python train.py --num_hidden_layers=10 --hidden_act="swiglu" --balance_bias=true --init_std_router=0.00711 --vocab_size=8192 --tie_word_embeddings="early" --learning_rate=0.0109 --beta1=0.9 --max_seq_len=1024
Below are experts of layer 4 (counted from 0) of a mixture-of-experts language model. Rows are named router (the router's row for the expert) and show model dimensions 224-335. Each number is 128 + 24 x the weight over its row's rms, rounded and kept within 0 to 255. Numbers have three digits each.
After each expert's rows: a language model's description of what the expert responds to. This comes from a sample of Wikipedia text that the model never trained on.

# expert 34
router:142150056117137121141139122142119117143104134100112123142118107096163122118095095167147174151135154123124140119116141078155107136101128132170108113076136140106155074108125133129159058134147129106107116106123110121167160096116145115145100132115105125112123152140121140117107163123143113143137132146122126122118107093114123173115141119111
Line breaks ending table rows and list lines, word-final pieces such as -id, -ent, -ist, and words like said, player.

# expert 36
router:125131105121146136130154152132146106129131148119122094107176131112084128118134074143136186127091133112134141137122140066116114177096085150113142133103131163176121110130117143087154108152122104113166130129145134130115133094119114114133091120142124138100069099092142154147112142122135093133114096116116153181131117128115147153130135102141
Periods closing sentences or abbreviations and the words opening the next, like The, plus nationality adjectives such as British, English, French.

# expert 55
router:135128151128166128126081127077138126098160125115100125116111103131129111136078093118071142108133150086110107147125165112103128144138138108140149152083098151100103155110145124066143127146121135088078099125143176138121183102125108167118132132108115113147134078102153163120103161120120143143096080138105107108120091119128177118127140152117
The word to before verbs or in phrases like farm to market, modals like can, would, not, and place words like United, South, North, de.

# expert 0
router:204157134091168120173140139145110160104125163115127109164108119103115124098123120100138112170100149126123078107137166101078104117103099143110099161064126145128146132108115100142119143139114156095113147117068133129117148083120126150113104151123126109079128088130124133142162186099121124130123122145166131167154113115092173139110110121149
Hyphens inside compounds and dashes in ranges, opening parentheses before dates, and time or part nouns like season, year, June, round.

# expert 4
router:166137113105138093156055141089108105115116143108141136130101092096133135155108145111139169127105149106165145155091172110113114120116103169156129123087123105108136132156075133115115117184168162076112138133156127111109142129113136123116114138111156122130148094099132163124105150148140112142115125129119115154121114114106142162151173107137
Words inside multiword proper names of places, institutions, awards and people, such as New, University, United, River, School.

# expert 28
router:184101130127143130172120142125156153167105119134116130155101117123133155130119060129117144159099133133146132142109122095142139145099124105147156119092123144165137099148118103106149054191137138119153118134093114131101151106134144134114043144084124117117103127115077121165111115160112106132108108164111119131110119098110172118106136132148
Inner digits of years and numbers, especially 0, 1, 2 and 9, as in 2011, 2001 and 100.

# expert 59
router:147138102120158083119146130097126133134108173130110141112113119115118132124116125118130188115093101143138118170103132120122097142142124100106106161075121136129207130137121149115130116195130163082161139127121125125109154134151152102127106153093115116132101101103143160142139144097135116128147114111130124126155102112112120113061133080149
Given names and name pieces of people in lists and prose, such as John, Nick, Tom, Eli, plus apostrophes.

# expert 38
router:130153121097090109153114136112119136139104112109136119116082115114135111126148062111134173109100132132145128141118155106181139116107163126133129154089124144133144086083155145073143147137094126111134105091098129098139123144062124123136142105123110160116135113098119150161135134121134121118105117089134132153116108107090094116103126090151
Periods, blank lines before headings, and == heading marks, plus subject pronouns and relative words such as he, she, who, which.

# expert 9
router:131144094126109081125120155123087172123162116108117144130143108095134108122134118151140132173147135134120098183142127117132134125141085149125130120124123144124138127102095124104145109137122127102107127142110154129147143129083097118093112128107120119111127092126102134134085167132149143139121138145100144153131113085141128147130086125152
Heading words and generic attribute nouns or adjectives in infobox or section labels and prose, such as General information, Premise, public, local, national.

# expert 45
router:121162132129126137141115137105127131111123161114090121150129094097164110143134120081159156161159118082135142126148160115142122145104106148129130132109118140142123164083118177086172123107111120102124148159067108129125151104108120129091081152131101116063092117101132121149131165135089129141134090138147125161077119124125140136102139102163
Short consonant-led fragments inside or starting ordinary words, such as P, L, c, ri in territorial, garrison, oncology.

# expert 39
router:150111111100142139124174128115089138130165174114124122173100126127148122133121098125173119163143113145129153195114175121128113115134118161141139144095151146136134127158117136106132130163132104105156156116085172131128157089108125155075108144118101082121115114110114175148138204105094146156077122164108150127154140104141142120125142104129
Nouns and digits in descriptions of sites, buildings, stations and species, such as located, site, building, church, km, mm.

# expert 50
router:142142098095118123137099131103131141121121179131121135164090114053099131132082124127139185166099125082125116161114136121140084136132123167164127131134167124147123120140114121123153122131095074121164121142137127120118124113124128129091124136118114104113104099105140134124095152135091130136123143135153141167137101075137133109107179065152
Word pieces inside English and European surnames and place names, such as Newberry, Trafalgar, Falkenberg, plus King, William, Hill, ford.

# expert 22
router:157155111124160128124147120092136152085137164094124192114111139059099090104120153147144142158119149147121114149136165060135129135124130114123137130108092176145120134142119128119135108142110111112124133093103107130155173136115120126135112154163128113125102126077085159144116152150131123114077092149149126136148127065100117153124146094150
Commas, in, at, the, and colons in infobox fields like Origin, plus month names in dates and places.

# expert 32
router:141111106134112106133110139117089117108090129105146110144112132104131170151127133158134116158153129115140124157141152130144110165101102150132117118103104148076133117081113116101108111162146127113095139098101153136155162134122088158139110147124092111078122080063109131151106178111107124160106130135129107150134111085093128120109136102128
Final pieces of nouns, such as plural s, -ity, -ation and -ry in chemistry, and common nouns like University, government, city, football.

# expert 11
router:186153088132149087170108085145111153121104179134098135107129119143139099128113118117136151152121127118142138183087149126134111149137118139107144113115094104149155115119076113087103139133120135116131144092085145107120120124120141115092122126134151128145142083084116165110109156121129123155114127149110139128097123160081118124098080113121
Table pipes, dashes and header words in sports and awards tables, such as football, medal, Team, Cup, FW, season.

# expert 5
router:158153119124147127115111122130126142102119127105124117114103096116094148115099099140136143162139160129161116130131163091132131109132059101109137115072112155122146163095102149081119116159132073132127084115074146131137151159089124147102083132103108113113104119079101138167147122109096131111152111113163127125126107119089130128126153120130
Bare space tokens before years in birth-date ranges, plus single initial letters opening words like c, co, S, P, B.

# expert 6
router:164170118144184125138159097054102110159104134123175164114088122073117127125117094110110158150128142125116131168139137124120105178146107111133127156099082115084185128104103133119125117121124131121143149081129147122104182081142138147126100151136125110147111160104131154187120150113103127156101128143147132122130124093096160137098130138102
Word pieces and numbers inside sports and results tables, country codes and place words like USA, York, Carolina, plus percent signs.

# expert 35
router:136148104144136134119129140124101138130137130109121145123126151121132144089116101131131168156133133142103108141156132071117133113151129120150128141098136145118094115113082106087156120113130084124120110109092189087150161101116145144121090136138160081112095101096069129138116151153119131052102112116108133146127128108137133122114093133167
Line breaks, hyphens, colons and label words in infobox-style lists, such as Born, Genus, Location, Preceded by, JSmol):.

# expert 52
router:145151094140169142122128127103118125147130146157140158146102106115097144136167128137158155119129121128124112139128140114148105155115146151128153118102133167145130116150133182132174147193130116117177138125084132127136156081123100125125097169148148104084122118114122146143152157078113124125126142140150136126118105097090119166143115114113
Sentence-final periods, decimal points, and units or digits in geographic statistics like km², sq mi, ft, density, coordinates.

# expert 21
router:146134095114152121164141134111114087122091125107116118105109162109120124181128139069117185118118145121103131158082159094109116156146105124122139129111107128110134095129140109076116116115096123134132120090103139088110145058111117123090112143137116108131148121084109122150123136150103116168109108163111102150131154102102136103116093119158
Football and sports vocabulary and scoreline or table tokens in match reports, such as team, League, Cup, season, 2–1 scores.

# expert 12
router:140146098118108101130118109117126160097169115131139109126118116067089125118066117144150163143130170158149122124142181075116128152111130137116125139102124120128102158153089124123099096162105126140111134111111129109142162085135149173127099157082127155104111148114161171131096102106131119136086123118127148116128121102103113153116138139115
Line breaks and dashes in infobox field lists, office words like President, Minister, Council, and name or Latin endings such as -um, -os.

# expert 10
router:161164130133143159148093142153159130150144126162137112118121116099140138084106117142131170161091162135109109172137132068137130118092095109144149112111106133124165105135119101139182145130142127127108151126134177148145144132113135107112135150114106130102137105124121130138138173085089169092151123149131125164114107097122131134113137110133
Short syllable fragments inside longer or foreign words, species names and names, such as helic-op-ter, hap-lo-types, Intramu-ro-s.

# expert 18
router:149165143103163136144163116127101124125103160114083121179156118125120153129144111098140156173139097130136096154106153099135095158104127152153120140082102149118138147139122137141103131126109125080116161065102135118136122137104108166132121129127115127118119120129124145150103138102126130153104148155114153132122126094109120123116120149151
Pipe separators and blank cells in statistics tables, degree and prime marks in coordinates, and words like age, Act, law, Preceded.